Below are experts of layer 3 (counted from 0) of a mixture-of-experts language model. Rows are named router (the router's row for the expert), gate (a neuron's input weights, with its number), up (a neuron's input weights, with its number) and show model dimensions 128-191. Each number is 128 + 24 x the weight over its row's rms, rounded and kept within 0 to 255. Numbers have three digits each.
Before each expert's rows: a language model's description of what the expert responds to; "mostly gets" lists some tokens that are sent to it at least half of the time. This comes from a sample of Wikipedia text that the model never trained on.

# expert 24
Description: Middle and final word pieces of foreign or uncommon names and places, e.g. "Zan-jan," "Bang-l-adesh," "Ful-k," plus "time" in "at the time."
mostly gets: "l", " time", "v", "k", "la", "han"
router:096116130161140171141151131156121099104138157151122135131144119142102166136116094164083152183128146146130110121098130157103139137158075083178161171112154116139117098139096113100148135126137127
gate0:080140139148185146105133073151129104143109166122135104116117156133094149122098142127110156161147179121117116175113150138098114146122120145116129168129142122138146153177108154129078141159154148
up0:152137102155130131139124070162116126129164150130194134091122117150086179109114079129155094129144162135145108109102142138106122162149130078143136156071085130114132106128136153138123141174135159
gate1:102085121129129193161068136120122136107157194147160095122136134148138157116141105121115078176143148136124113147140129152128138167121162148226152140136161123137109099115122122076131127150144128
up1:134131138124154129133134102166111111105131140160151125107131106122107076206058113115122102121116118120125150111135166132133136175096102064136085136151111140142094125177144139143133129151099142
gate2:141115113088128150150138116134118137114148134128096094129144101122120136152165149147099162146154145115069089117118154168104098109121133086129148182155114138140138138106098174128119132138141147
up2:117130133117152137144138112118120139129117174088125117139150117157104126163124091169118167127110114154086122130171124152154149140177121143115122109114086089116127179132110155104137130170138161
gate3:123089118146114125100100081111127137104126128095149118157140110187108134104116163131116128109113108169134136190111123137188100142118143109119094153126117151097134126134101139083130098156126148
up3:129138110107119147126115115094148141150111120121176117149101147114149115169109152109135161115117104122131140129114111157116138118105164101137114136160075125137188099124126125122154141149145120
gate4:116112129129117163123117127097106093130103147113114085167124133092131154132119141117174133168122117136121109131139125152121134186113103137166085192112129093100123077127164150166142140132107155
up4:169117122133103123112156094155105147149130128142124132104083154144130088125133134129097114086143133151125152126087135133134133112150138110058164076110119143154132142115102141119141081145151123
gate5:123130162148120109142154133132113161155118168135172124114116143130146109111133157124169104178127154180142112158162144137181114110148133127152131156126133123150078093089124126134164141112094113
up5:096090167103146130139132123135110150126068171127164104099123144134103138148157139165148167187134106159149118116163129136165140109151146142137142133115165141147148097132133139134147179146088124
gate6:078083086150145144121132118128112191116107099159130159108164126126104166143111141163114132136150147151118078090115140158122150111131095137114128115162106138140126114143109098067128115158137110
up6:183153122127110112159113102134152115133101156105165094129090119126144106120127119150088101128114126096126174156145122163142111136107124095117098142097151109141116071159152166166103175138122101
gate7:133152139124161161103140140139079117122152139135102079157131121134091132105120069163129147141115131122159091109139164097105102125186099169119149126145188093076105128118128129133120090120145122
up7:131129104143146147187141079158114164087140156139151116180122119116094153165108106114094123150143117156130142091159162090137138151123112134115117138122123077083160138163138093157123137138121122
gate8:110119127146151151120125117112140146115164151121165106167158113159069143167132089116152128125119132104158088129098141170150108139145123105133131118116106128156133126124148155102129119129108111
up8:171105129143137129083129092118159117115163111143122092088136152152113156164152128181120111167159152130131123128138129145130126156171101126128127141115168135134141058124150152111088120116079102
gate9:130077153123163109123154127144136091119129156147088107129148149146119147121148084207122133126146116129163104122102122168104132149099101125094094189173129136115121081120129108119095155134160153
up9:134097102130096137171161164092124116151123120136125117127160164166075151142150101162108174131145123108132127098140098118100119109101123151111110165147085131115120127144103101129093124138172145
gate10:100095157142163106135126116149139111151122134121128177105110142126141102125120145141103146171133151132121090103098123102134049128131162128089109121116156138114164144148104080108128140112140132
up10:125090149119136117098120130168127135138131137156130127079107136101114093089142164129130121169087133132135106119110123118108114131140132132085138159114157171143142137122140125094132123127111141
gate11:155118113099142129098152144136087112097178142156122172129090155144148118114112176124149147111117117119066129089153184118127161122151148166131137125128154155107126147135120168100141157159132098
up11:156178125086113184115120146109119129148132148116148149140128092141162104127160141130123100116117163055130132143147141139127124147120118117111089114125177099138133150115116100147128149114136091
gate12:125159154146127119148135134123126125113124110187096083155184119162081107131098080110085112135134114087075103120132116126154124157150111143127116157129108120108142130127129132121123117157092123
up12:120116088176157120156136106132141145097128115093152127109123148175079144087147100091128151122159097113155138131126141080142113171171141133103137104121121119103119118108181097143104134101120115
gate13:103120162112109117120142082154127118141146144156115105110134155132118091138119089122136109137139141111118100130148132135119148131177099095135128165120120175109136102141102083131113141146114168
up13:084114111147122153090119129125144164112143084104142183140149091141139171151137145110143090083140116152098141125142061128146111116097145133110090112147133128155098133105125112176107146179130087
gate14:121088162130140156124145140136101123108115092157113153148124121133175151102082141083131146165113143148159135148147114129085192093119110128123173153100071102131150139143122104156029133200117156
up14:139141100126143087167083092127155126145128137103134128121160159089105086136181093140103074109124089090106182101118125093155119174123144131142078103125157163134146168100138125093215116097113106
gate15:129162138126165169123149141151120143112144135137130143102173178121106162153107113172118107113154135165125128147125189101144113154132121128131166103112119140130125105116128116142159129140116117
up15:124079171136119124114145162094113146127110094134119112122120133126133154128115170167117119140118128128143126160110121105136123143144085134159112082165124118112143161141088159103153105138155181
gate16:093142143175170144187120105147143130143125154180103128141121146125105106181127090145063127123129150155159128116104132163088118124091152095123142136139098136093152122096100145085163163136086126
up16:128129152138128125092161158185124142105135147140134099167102118129119139142164127161114142067121109128110124109129111104150112158122126140130180127123135121148083137106114110123129129134122133
gate17:100118109121111118167105108143107130129176154141098114157102121111090121119191139133122140154136094139137116112125124105169140157158147188108150170141137098134116112088128110135124173099145110
up17:137124136147136104128142134141155130138097069137085122115174094164162116169082122136109162126097175095117118120126124120105125105097135093153096074140123131139134132145129152107127116140132129
gate18:123120137198095120125135137168140118128116136111121124099090150130118159137171141119123135152119122139138120139129158084087135161131116134114137121138127137141158089138088120138127119135095107
up18:146164096137104096129166129162116152126166154115098130127113131140120179124159147144150139155137094143136095143112144088117116178126154082101142085123130118139147122202088162123100127099143107
gate19:108173116158202100108115158164168139110139142147141119173130119147142158150122152116132139113088133096135150058122129124114118116113113126151131139145169131123151135106161169139142125112131098
up19:104161121115186095143108133164144112119115120139134124122169157143125159146168121105075108143106125139128121129098141151146112121136105116119155153109152081157164107113185184129173133117132126
gate20:116088124155145112127123122132114114143164109107120130158114117118090102136128138104122119129096146121122087159106181136143157147109100129165114185124144163135132127146108164127122154144132113
up20:137117108095099099169109174108148142142155139144114101133160070142124078118075150182116133153094117135166139092095111139176125070126155092138168130098101158086164126101140132117096180150145109
gate21:116121087117175113155139150132146103138097111136119147130132131116132154105158164116153151131126115118128126164138141095138112140150108133131112100170127119170097118124089141107138130101149187
up21:068128113112066120087167139129114088134131099152150139151152138125090096125089102126133094137131142129105122136079130075112096102114120122148152136165133127111141104136121106167111145124079154
gate22:105162119160143146149119154117114155105148160111127135127122115073141153127130114121111156149134158143150174091121141122121078125139110143113137119107142107144148135106156166128106167134163102
up22:168113174104102124146128104127184142144096127081108114071171149104129068174124135129136144143123127106098128122132099126109142142122131139112135158129124107125087101111085190138104120155107114
gate23:100090078139189130142125148135122156095145138153127132123124125119121135123105065125166150082148140182141109128123147142106096141094116129106136132119178143095122107162119155078160132081115129
up23:125125125139134116103167142101126100167164128135112122130118124103144123128095082142111128123163132079128150107118102137120137122113121126134106125126102145122148151120128123125122129158115140
gate24:114133158109123143140131160160095123107112095124166100092118144130131153121145106151086149143136103123149096126124125148124118134163098171101133088098181154131150116114084184137037140147116140
up24:124133132088133131140102175089146148103140124104111126130138147130083142056067135113129107109111099131124127130115122122117117138122128159102130112129179125148133128130149086140144104143154125
gate25:124095096162095202122144137155123183092094135130115139149118084175122134103121135128110139123124139156161111123147136148131103132123132095109135163130104114112116136154111111123120156097136139
up25:095149114106142068147091119146127131150112098152138124093143178130150113077118118134172127189157124181141108139099138093101114124112111148152140135137160132139128160162124173077100124099126155
gate26:131129125102171133124140165126129129119101155139135115142129135157175118130085191113119153124135134150140132122101108133155158122103108105136130118178123130107096092091157115105106169130073114
up26:141156169104103133097095136125128133142161096119130135134140146168108127154141095150156120091122153143146125118192122119157100189146142126109155093099136098112189139138142112103172083134161127
gate27:104184157156133128116146127150133124145136151113179145138110151093131162155130102148120137177119136122135100107184160162128130128163127107109141159113137147159138092143111154117083116131116136
up27:118178149133154124133149159174170142099138091125146119146145128140147134158131099169097106131104154150146105111124130143124116169187146102119166132110139121147141121168156156100167138167122140
gate28:088140121121167103152126127151100116141111110114153121127125085164123122162125114197149141116116139163150096097117116141137100125094082105170128089087105143157124102141126116134151135134122138
up28:112145147107189162133111112171074071109117126079100101106106129127101138141166103120143117185143137145126098108129105066125130116135140112150123111150137164143137103135112108143137191156147156
gate29:126129118151149149154088089148142151129152143136125154117152154120119147097132165136125164144116092137136141131089140120111121143155132126118080143157108124126117138119124122127148093140181111
up29:105136095111141154162145145121143097141138130112165160114162151109119124117138168184156128094159119112136065119127152108148082135172119150150119142098114096158115130104141101145150129113146140
gate30:126139069123130052155139119164100107144145128135179149156133129154143111109135119168164183158137137135166140125124131148104108133172117098115127145153113137111118125139125135106147114147088151
up30:134127167094113151109110147121106171144138134118107136121125143088117102143119114098104111126168103101115078132172114081149135145114164159133110133120127126124118104164170124110156130070134116
gate31:070138145121103189170151118132125127154147164095111104145124136150128057068106148162108125094105128171168102128136138104104122146131174089144145128139155087115106135114111136112123123138130080
up31:096120133130103164151134127091148121134139170118142134144135145117120084083144098157107110104102098172184117139155115165114108125124110117125094110140162152138090122112134152117138097124161138
gate32:134112105164157108139122099111130089152123119133141156124142119071134095132092101117138144092105135174114132133102113127131143151170157115157130122161106094142146060126127099118150128150154147
up32:083115071122119129151113132128130073134127142115124139102089151059112164135132106096125105138134135144084158115131119182125129171106125140081124155131092111122143107131122137163120152136158146
gate33:118129126130157112069130140151122111102110155144131116108128136155084108159122136148129116083126116148125141106109123099135123129101042117109172122139171117112088124149183136117128134143130131
up33:123135126156109126121136127154129132141129115124131142111146149121088143111130130125123086135119082123107140120181087098100124145098160140108147099150146109113140110105097103156135134140134165
gate34:134139136144137133098131168138101112123116162114188146156116119176095151147054098169136101157112104144120103122103132139128148106144109138180146127144101067123113114102144140110124164127088116
up34:120092100145139142092114142145115127116063175150153118124104152111096144103079086150143121157136104152121121121112127157114111125115116118152107122099145118096119123045147155089107125119104129
gate35:137124111088120156134130142132111124118144148136092117127118131090116101120091124089157118144112154122139146127148161086160117119133068155087111130130185164173168106125125124108142138160144089
up35:164139117150083182120129084154129147124120123118124089146148145073114129128124139113147184132152177157068160119163116110159114110138087162121114112139137139117158122117098179147137102098134093
gate36:115150114164128138124162078128131141133145145100155110126153130128152128130131083091142123127139109128127153144122135128141126142147136142109153180143141127122157124106174130156114161154128124
up36:138137103147114107117119130142178108099090104171177113132112127127149143142133088112141158161179133110133100154112154160123110132111130097143149145104147164159133156100141113112130155153097106
gate37:126120153172131088108161116141094136070096120139171128173143156113146144138128135169133159159149148128147149144140118140136130155133129076126139132164070145106108138096120153165075184112095152
up37:156148108117169096087172114141113138110119117143102128123125147126113136144119150166175135138108118148118157157154122136106118116097108098158079156149087148142083116110094172159146177116124153
gate38:070146126105128117106144109119088130109135111154158140172147154138179115114117157117110143130087154118128130129134115097133121090103137135180125117127160118152133088127122142105133125139104104
up38:139148108153075114136159138113133080149134121125086120128173115103086109163145136163192176137139110139118102114123126143124114121165143107103139121131088155138089177101165141149113108103173150
gate39:113135122132122153124124135139198161109120120152126088119138125109120164078147106166057139105110151116182143112154131117119140120163139149166116136137109106050110141131129112129114152140152145
up39:156140132181101126145117117162099101071155110109155133092155130120105158083125114133107121139182137111174155111130140166194135094134129089137159140128142121111098125080131083155129145096154113
gate40:122169104158097147077133135106095109157107171160167140126139092148098130148132149150142137173106129114134124130162130150097127128116148100120099138137133111067162110143092166155150140158102160
up40:129112145160162150121122140143109166123182147107115152088149133093187086137139114117141146103122105159132128138141103167116121096122130148116189104094146172087096137109174129115122118080091114
gate41:088139142113147139071133125146139159127087145116152142109090113124118143153137124196157112156115151126121122125112139127157138147170120142149142115105129124123153139144137149109107096120091145
up41:164120098137142111132146092099112124116141144110120135135098119101091118084167134118119119105108114079083138162090141107163152141058118118170102129150155118162128115138110120189152144173146174
gate42:194150093123115108073180120100140127099139125148078113121150137125115111140150166124115126160135110167136147152088160126136124103122139118150113138117106113133088131104128161119106153147137118
up42:136149113126133090098121125111153123133141119113163167140140093153127120118149104133137137118085125194103089123124134131133128157086087134159126089162165102094096086170123125139133115164139142
gate43:097146180118125139157128129103135121105129169145095120133174168137169112117139147159082120150151154118144138104127162185085128086147156143130137156151224096153113146128120101135164111129156157
up43:117139115151152079123129137133121113199162107092133131115144127141114074174110112149141133111121092133115095190141126066177114161128084095125132122137124155071147150133107138137112116155122097
gate44:152131121123133166119148142145144120141103169136099105142123171136150150119136136144139141121138112139153148114136167123158156082140121139095126092146141110093120156100095125143106128125144105
up44:142124134135124159125113136140131085155082131144118152134131134155135128109119108113174133125163134083168110147115121163148170102132092107147120128109143148117114136139110127125130110152144140
gate45:137101118144119133156115149142095118140120123124153134114101154144130133131130123090128112131117097136089120159085136124113113133125106136141140138101075134115112097105099098164103137125130132
up45:135135118121129140154134139139125110107166117141086140126132131130143100111103147166146126157119161110171070099140113118135137138140121093125155077149167104161157156151154125111125108166126103
gate46:093122149125148172119152090105108081158123122153177139131133110143157163135078126135146163109142122137115103121145162110139132085161122117118204133140128157107143126146141107128150138186129134
up46:132094136150085119148146090151107134142143093116183151128131123090138145110154131105113124124128095163134135091096121115125106145116176148122168091166140115131136102113142128133164119141152137
gate47:137133106122116137127131163162060109072118136175134158131094131165123117134133132130136132138092159061098143107092150108148101141121114116135131173133079126139084132118116101156136155149126122
up47:147105113147126130086146107130145143173133170104118119147061118098157096133113117117139148139094141126108165122122137082105104130124129095143147147141133137143125081156107123113112155127164130
gate48:107149149128146137099115131129140107072126137100108121123155110149133141176119134148150106158184113112175129130147110144119178127170083140136117117161126129096106109097123078113104125125089143
up48:097130174138115137160116103149155137125164124190161129156136185135142163107112089101118093115102146133084094103136102142122140125069160119159125112125133171126130159113119128125104131152131191
gate49:134148105107131145122159130132129150138167141108110165085126129153121122134125091091147175182101141116144141094108132138193105121123115120143140125130131119137158137131130112169108136128100111
up49:145134133120099154189150105152134145079111143126111089136098114133122127160112157116130126120153107118142118099163125136119141149130147123084129130108089137110171130128163162111116166153124134
gate50:134132132141096138148148148148129167091106157118160163196122151142146154108121072134072141150139097075157102109116145141105184152123128121132123114148140154126141123146112150135153185172116185
up50:103100114130149123173152085106144096110117155155178094082123168103080197119105131135139105127120115116095116165101159081141114147149163109148118146144120086134140121090123102104124155089148059
gate51:130081156145130179119137106115104120135164129127139154114151109078154152094143165100114170158099153181071129070123151176136143151091117098102158133118098099142109132174108116156150132141122169
up51:106092150146130145148144117190122109114161127135111155117097139107151131121146128091070137127061130183101095139105124142149148102122125124098101163125129112110121144150113134157111147141118153
gate52:149089097131090080144112149078124117113073182125160125099126196171107128096129148106120127182147176097172111142166146097101145095127118120152095116120120106159116131152156149128150128082094120
up52:131102160115152111135140133143120132082087124128150129151102148116112110121131139104130164106170140113112146135146154169104167087141121140123123098159128136164115147162113150138151129108158105
gate53:086095113174154104096162111134145109130157158130090117144155158146121113119107103160133153131116123133135124135107152097176083136152139087144136132149131100132141144112076123112149100114104150
up53:138108141127127141154141188117139069122152163120131113142129099105132115122180135089135109146142102139131124141084101104154104107126141134127129168102106114164157090154136094177121133134084141
gate54:108103139131061166142118092123146150138124111161127116182127123140173148080072130126081132099127105114121090162123201127102127132083124128105119145108119132119148136114080146113131104114151143
up54:150127150144094139144138106090121148125113124152148144149120166125162117110150137140102089123140112132143139159087173122146126137080138110078123156099189096088137130109138106077132161142125153
gate55:087105148123173139101147121132105136123106121112080097113192140144123155063121112140132113143135098147123139131163111118139113157163106154133108145158139108122111141130117122140074132134121189
up55:107152164160125135100088130144127115134126125121122169114113147129122117144159109172096127124144179100098153094124094140094121145131159155096104165118124151123154150145128145148158123117116101
gate56:121138137084137167124130115186154128113134135129134117133135158143125129157103151184117115174154130116122135128128121092159116102131077161193126117145141104104123137122113140117133133152126131
up56:130149154113154120161147099196171142105104136149155145168125117150147160159146147153145152176141152099153154157081125075137132119127102153139129145118137155143110104159116089123138147116126104
gate57:133101119163130177136091136145119158117145145148140145161144107168078143117116124175161172143128106151140124139129136146118101116149131142179138144156126099135146117092149126106127109151105135
up57:044138108165117125147135148109144165142097124108126102130128129071157128173128087142179099103139122144122116130096130126093122117158153091097123106147103110113100144108059141098147101143116142
gate58:099103113131149154131142126173163154136150139105137135110127139166131151145170085167149156161122145128121101180113104153085113145181092119134083139132131104126121146147108104097140153138118118
up58:151140112129140114175151119058142123115149128125164115150087154122119172127151177145092162108118111140124113156162141145173131124111114148133172102132144145080121111104117185127124144147137144
gate59:099094082128127139115099133169121137112121184143092110157094155175081140104125098147138124092092127153143109158139129136112118139141124144157113140121088162092109068095099172130120119153111113
up59:115125162154145089144150100114105113159146053113158146112180124117107087142102173125122150153136129137135113112146134092125114149123176105114101125147170136148152181145121091120118133134135121
gate60:130104100109154091121135138158138100161148136110126160118124141124129105108117097132100138128144102102114081138135116158129138183165104109174129161129169168097184118079071122117145140134122128
up60:150099185089189172120132108146123134122137125141124156087105116104128141109120147127126123147134087075135089128118146133140099123128105102112143149124137151109143185110150145128127130095122127
gate61:098162119172119142143112135115142102152140147172119134110096122128141099137120098102152136155155141159143111128095156110151132140106106129143125158107098133140140111110146141160121137124075132
up61:120110116150170169144135148094127159142147157185106166115139149150070125138100074144139143125149130175166085137078101123124135154085133161134101153124127085092101121159139124148157133118116144
gate62:085098120130127141165168130135101096147172118104133150128112139067126097116130148084109111134147108163112125164147132168160168131148085078123146135131112124115130109108142130110131089116098135
up62:117147164111080100111124126124142133135102135146089114119160121170128113131118109134127128141108135098118153126117122086080119115116190181108130133121149142141121161150107134150111128157161121
gate63:093107126151121106138126086160133098109127138140105135094113134123109116086155088148144129122099144124155096153115137154137126126144130080162080134127118099121139100117162119126135126149122108
up63:130106125138131132158101094164113129103153145129111156099140121115136144133160086126160137166087128094127100130115142148135143109138116121121092114091128132125126100132176137144109123112126101
gate64:143092140108062180111159166132123115130108128078162104105113170133122148151121103122128106096152166133149142138112137141134128122124135082130111127129120148159141114159086119126077142134116099
up64:150138157130094167120147152146104122108147131083105094139103158111124103136157098113146121125136164118111132157114179120142113119125154136122134131116134109163128119134121131143089144173092156
gate65:142098134183147157146116094169062132113142111161100124137126077152147144125148132120089142128107114134144130121170154094109163160123130126065145101137166110102101167121108125087132135115148144
up65:138184130132116095126150113099135116164131138131116130089117122129136113156122145113140125140137142138129153142143147116123101112133122123155114136145098123119099118087144148138114151112125145
gate66:123134135112097132133154134111092144123108179135107131115113103135133130144098133111111153129116153142164078126090134101149136093152144137088158115138113146131125068113144164082138190087114111
up66:132135137152119132146150129090148132100138114121140111136103096187145092152114159147116178158107131152103102119121128147154157140140127135107146134133127139089101154178124135105143140165125113
gate67:135081111064108162170147108137130117099123163160125122117107107157099152084123184093117142106133136125138126150103108152126119129156132139109120145104101147127140099164119104100118144155168079
up67:124184177128077150116094168121078162101134116123098155084157095129121126130115155127130136126122091152129183152114168154095129122139160096101143097116141129140149134142130117108171103138170123
gate68:113140135126140138095113177149112118148133119130137100139152173116130128103139161128169162142143164150110092097130106111101090065150102203142116167172150130111130135103157118120178109115115155
up68:115124118144119128162136146137089103150112108144128104130128116127137118126128120154179151103121120172068119126135095111125109135143118137141140128148122160090100118140140119133141165118137120
gate69:106156138116106130121075146150111142140164147146133094154110129180140123155125128113133122128108179191136139116123168114145101102144106120151096163101127165170144139142178125086142119162135158
up69:145158151147149146118136136143189120185141131130104151111121177083137133128138092099144090135126100138100102114151150127116155171097150158156172141163121124110155119088134154135137103161124137
gate70:137104108142148131132141127084111123129163164148112175158088142162159124108087104127107132160180141144149120131101171171170147161155133110171096187153152143130129130129098136087143126170153125
up70:134160083161184154152106143112106143160119090156095148177116152110174141123139056092121098163150144097140128107094124149156134162122102118157139118148136078143164081169156106140134148127113134
gate71:130167187147148117146114107154087121147120151142079121142189173137135179114117120134115125132126147148129152132126123146113138124104117137148132143124167102132112138135139119141188166115109192
up71:154120135126174128086127114124131108091073102156150139103140124113135096097146126107099083104127147144155169164174080125145148130148105121142140102136104107119168143174155101106131096124083167
gate72:155131112134174165135151123156111084094116148123132135148147117152071143101112091139137131187113143127136133145084134130113187143127109079142097152135125129095145105128100143121104124152141114
up72:123108134121108145156145147111102133138132156133122109141172139163122122086125102112138139189177112127115120132117104151143147135163142150144120126141126145123142096130104121150147130144126125
gate73:164135127152136128146098094134144119125105114133132135146132105047145112178126113164110157124109157145139123119124120129100082104111095099158138113142120130130130111122134099142130157116108139
up73:173127159118117156087106132134108142101121112138117142125142146171095125156130132106104104119153179140114140137139100165075105136158127151110080138128120093115167104170107106133106117121116157
gate74:156134096117109108123174143154173124136117116131115118141119111138100097118058121137153129133121120128146111159078100123158117112122123154165139121165132122146110114160108096111117135149119115
up74:126132093142146113078137165105170102146124131162176106105107095124129127116133125118102111131146147145120127119108164132113095114136152143181116071128117136122117074142101124091130074100134141
gate75:111114119108124112127141112171124083104097179154109135143166137111138113141142130157101118184093084153100141118127113147181144129155157150137150150099136111137118126110115125136162098170120111
up75:114104163130094140104148101141115131143149184138156134128151141136152133146100165102145121107092108154111144138155116119183076106132091114131133132143134166145097148146109125091094151158108121
gate76:075156141161162154099153105111127120118108136119160145139154137139137156124130075106100123147116137132090089139124172136108122123125104128109135145138164106144127143140178151099134152111134131
up76:145164095152159091106150142147131131173129112134140147085144113117125072117108090126197134152132087082100110177140111126124112152147150162179094096086121115154117119154092127147151108122171156
gate77:075169104155126126103101132090136113117114164098123188118162120096129149155107169134105105139122163141133150149167103092070131148147132141088119139128113156089145121099096123139118115144093187
up77:132110130107164106137144115105084115104143100172127121139132133137153104138141122165112168145134152167134147144092163132174108122106175122116126145109111135056152142113140172147136157179129141
gate78:108149112155128128104114127163177111101113111149158110123136150149122135129086130160072118101153141169103081162115182133108153151098124112145139109139136109126149144120165113180155167107149105
up78:103122098087153155128139110119114156150110118117169097106116116107181123097185166115145139134149156116132134113121095099154109129123104107159111139081135172155153171135158146132116143131101114
gate79:105114182142143113141138140103116143098144109145164129158141126164091109161108134180133110166101119140135151090129143109127145115123082167066117127167155095110114120146099119159132152147090143
up79:122138162113147146121131153169156104212155119099114108098166113139120120134139094120124147159109121104154121108162120134171149115164115174104137151075113122143124156134100120090109145137111184
gate80:079141086151120113161157100119128115126140153148140133160128178141098123126144121132089115146173112120123130143094134155131156104164125173150172145163124085126118124109082129106115134133122102
up80:138114131107145100137112144122166120077138128131128133114115093116147085129092133106157168088075099102126136132160072117076092111123162150093087117117163153102127133118129117157108080120126131
gate81:088149135113105126174145147122125113096111128136124132111177154125153083106084094098101128131127137108154092095125149140150127145144096144143155117154111159128095133126128124049137157140131126
up81:142107133110145144128126139114114169130139097136114119109100120112134134098114142142139125139096101142111123129151149161175139121104161136137144058120131150156159138150137142133102102136130102
gate82:093142115127130120123141137114107150127144183184145132115132153134155120121146129106133084139162112149125121124088186136113146113124130148162143125133150121136090170106116090135150128163145105
up82:091107085119089109169129132115095144149092159109152130095156177149143123087133155120078081197131153129153093122101155142099150107096073087153144090154136164108132164133098100130171125122153100
gate83:130128135143133130150170117120115130132099139120131139093139114147081123157153097124123152125128148108148120104143199138095151090099149148128168104153132126129151132086119139168176117131105127
up83:116119133156114159127172130137126110135132095128129161124098175151106162181145112135123150138116134079103161110126191115109183123122091117160147125183174114137142128146119129147109139158131136
gate84:122124120180135130114085124149099147132154187153140127155178137171163129137152105121141143143131143147159091140145147114090170144112163142120125149101137121142129082105087177130162118148122090
up84:165137097123114141150160113125142101153120167120143124167110145130132149094134150145086124147098170130119102158141128084150132135140150116121134162154140114112135097164143159067161101150121135
gate85:170091121114111127126167133152157105118112156140130143132144117129121146097155157131091121118138130106123103135101141107141125132102124097164119135134145160134123107120103106134142138119094120
up85:133154105110151099136146087099129136141159137187129164079141126130147120078097120098149172082106105114105130124186129143118117120107192153111096170123118088187117150111066157155156105113115134
gate86:122096106122142126100148087136114095134090127119058143120119121160107158118116149148129178099058177135142125146119146154122103127149115128120096126130136147120151115136136139159086152137127129
up86:138129113128127126099113097129122096156134154111085105104136116111119134136161134090114170117118120090135120128117142139152130117141065114135116129132113145139122159135159125168091135106139109
gate87:097095090126098127103092111164114160103113156118173127136168118148088145125128148126125123120126157134176109170119162125151120096074163114133144097110152141133118097133112186088130129141136151
up87:099111118137136118118101127139087124087134128128184133152150127096151106121121149159124156124138149108131141100148108147149131115170118140139122094132136143145155089124101110119133173123121165
gate88:143120104129134096125144086151172092108138145139130125119158153131147118094124165130117162084151126091122140127139140151116119143142101148206150160132090136119111102125107131129101114143096096
up88:113124138105116088112104150143190147162143114136153134186143088137130164141158125136103100085101154163123133106118102111150148122119132131140091172110154147102151158096161160134118124117123136
gate89:114146146176129185140158080163126098113113151140163141101151095144112099080119127140105103157109145115112105091109141090162157166140088154136126148139173119111125120189125136117125104148133102
up89:154095155124165133102140152125116127176101061096112084139102099136141113120144157112113125137141131134172123140164135116153146105103144108128095125132176117140123155121145084125168106095092157
gate90:122137115126187170115144100185082134131129133138118135130168168119085120122141089117110094138120146162116133134150120113155181153144115120120125127132126102123152119156128101092112165128125127
up90:118129131114097096082152134129166099126136126137128158079129117125167107121095139116128158118136141121170091109105167162115093111086128149140150103126170100136134118097099127107108117107158105
gate91:088137111116129073104119175113145112117109155116103145111109158123107105169135129126159138118156167126112143105150183132114123116112099116136100123173106116063131136152142125077118096157137156
up91:104132157130106140156164120129157110127084140153142125169112136140126136130162115129099100137101163140146100127129120151151176116157108107128134141098153085157153124130139100096141129111125134
gate92:094130181147143153187132120125135117113129114103125153142122184135094113134143124148116136151126115122124101087113107105158129095093087127117108129155126106125104116082141169087130112125150140
up92:184131143117126163138153154112158101114104135119128111080166172123144124123152143128166144173139129109130121161128124148139121150132080107091098126101182130137129122134091145180098160089126161
gate93:141085137123112115142131133142134106141146174088106138115127096184078077101123132100143141121105153143097165109139146085146134113111130116137129142133135164134146103131118108114108122114117192
up93:119103176060108119131131158153140149127132098143103103118101108108151130062131137080144088144097060132149137117121142105128118133175129081146100097124127122091162167078135121126136107140128123
gate94:104164111171128123129110065098084091104166149164088130114116167107098130108162153167146163148140127135160123109124143120122103122122119106190126114137129136154099083151121132086116103134172121
up94:145143146144131126101115126134139123155158135139139111117133191076149108096155127115107123165119147142168150160106146123111090155107128106145162140117126136122119088131162129145124147127149136
gate95:080094122119150133157126138163096167113107155145158120150124137111098126116151143136141150101104110150171085091126160131172120140165140159188128166154117109101126108116111125071170129129104138
up95:136121165165166096097131141148142138144115126129125135098119148144116113139118138134135124102132110139153101102117149098123161104118090118130124179143122115129124128144132152096124157076134108
gate96:123117149157117114104137101156157136113134150160129165115147169129189133133101118156146152150116134164137109112143123149150134112133133140108145148132156087142128100108106101090121110124099131
up96:110194108111114096134125134127109121141144122112121128084139122120117124152150126098128078119132129091139195157098145099111122154094177122085129109109129067176128118130141153106111163151147126
gate97:083117168136146138119102133130125148164133101147133136156151157119123162149125091122164128100099095124158141126122146172095149092113103122113196119124159129114117117142087163097119126136154076
up97:128127119125159066089155146065144133126144148103163135127114134160168107126126100073184132112155161133154113132107141119147135096147119138125113121134141121108183105103077087160117119136128120
gate98:146109140170161141110138140128151131150112182129090120139111134142097167143088114109126100143146142131123139110122125176101131106144124095104153137144155129111083121133100086127127167117090153
up98:149126117125092129106142123121134123064125095170142122104133118113132120172170121120132125132184159140125140125143124107152137128103115158136101165131149120175144147156145158138127107128154142
gate99:102163120110163143130149094116102162107128151132142135101153103167097130147100125167108195107155126128156091112131135113143098115135127114164125142149115097149112128100128110131098129129123108
up99:168124110117116137155169146126199167156167153127126129125130117126096117126143110136144158116144160090168129127131120178144123141098147144126098106113147120132140147135070169159105131117099130
gate100:108129138172098140146129149095139157085145186172145170155105163155106140169124147140137110156166076132098180135080116113161170150099109174113098133096100102152124123116119140101110129141135122
up100:137144202094140148141120108150149110115153106153167134128093160136117126146126121108156104141107077132130122161133169109133134127137189128163157139113185157129135119154150102145140144113098142
gate101:128106102092129119148139108140135115124087185110151089165127153118120115144095099088154074194143133140098102162135092109183127121160158097133128118130159129125104135118126120134121091168083159
up101:091148120109092162123130133103128092095086202126115095148132119121162145159102116095138086151113127123141056134114103102139119122162179086129127087124165088125149151132160151139166120173106130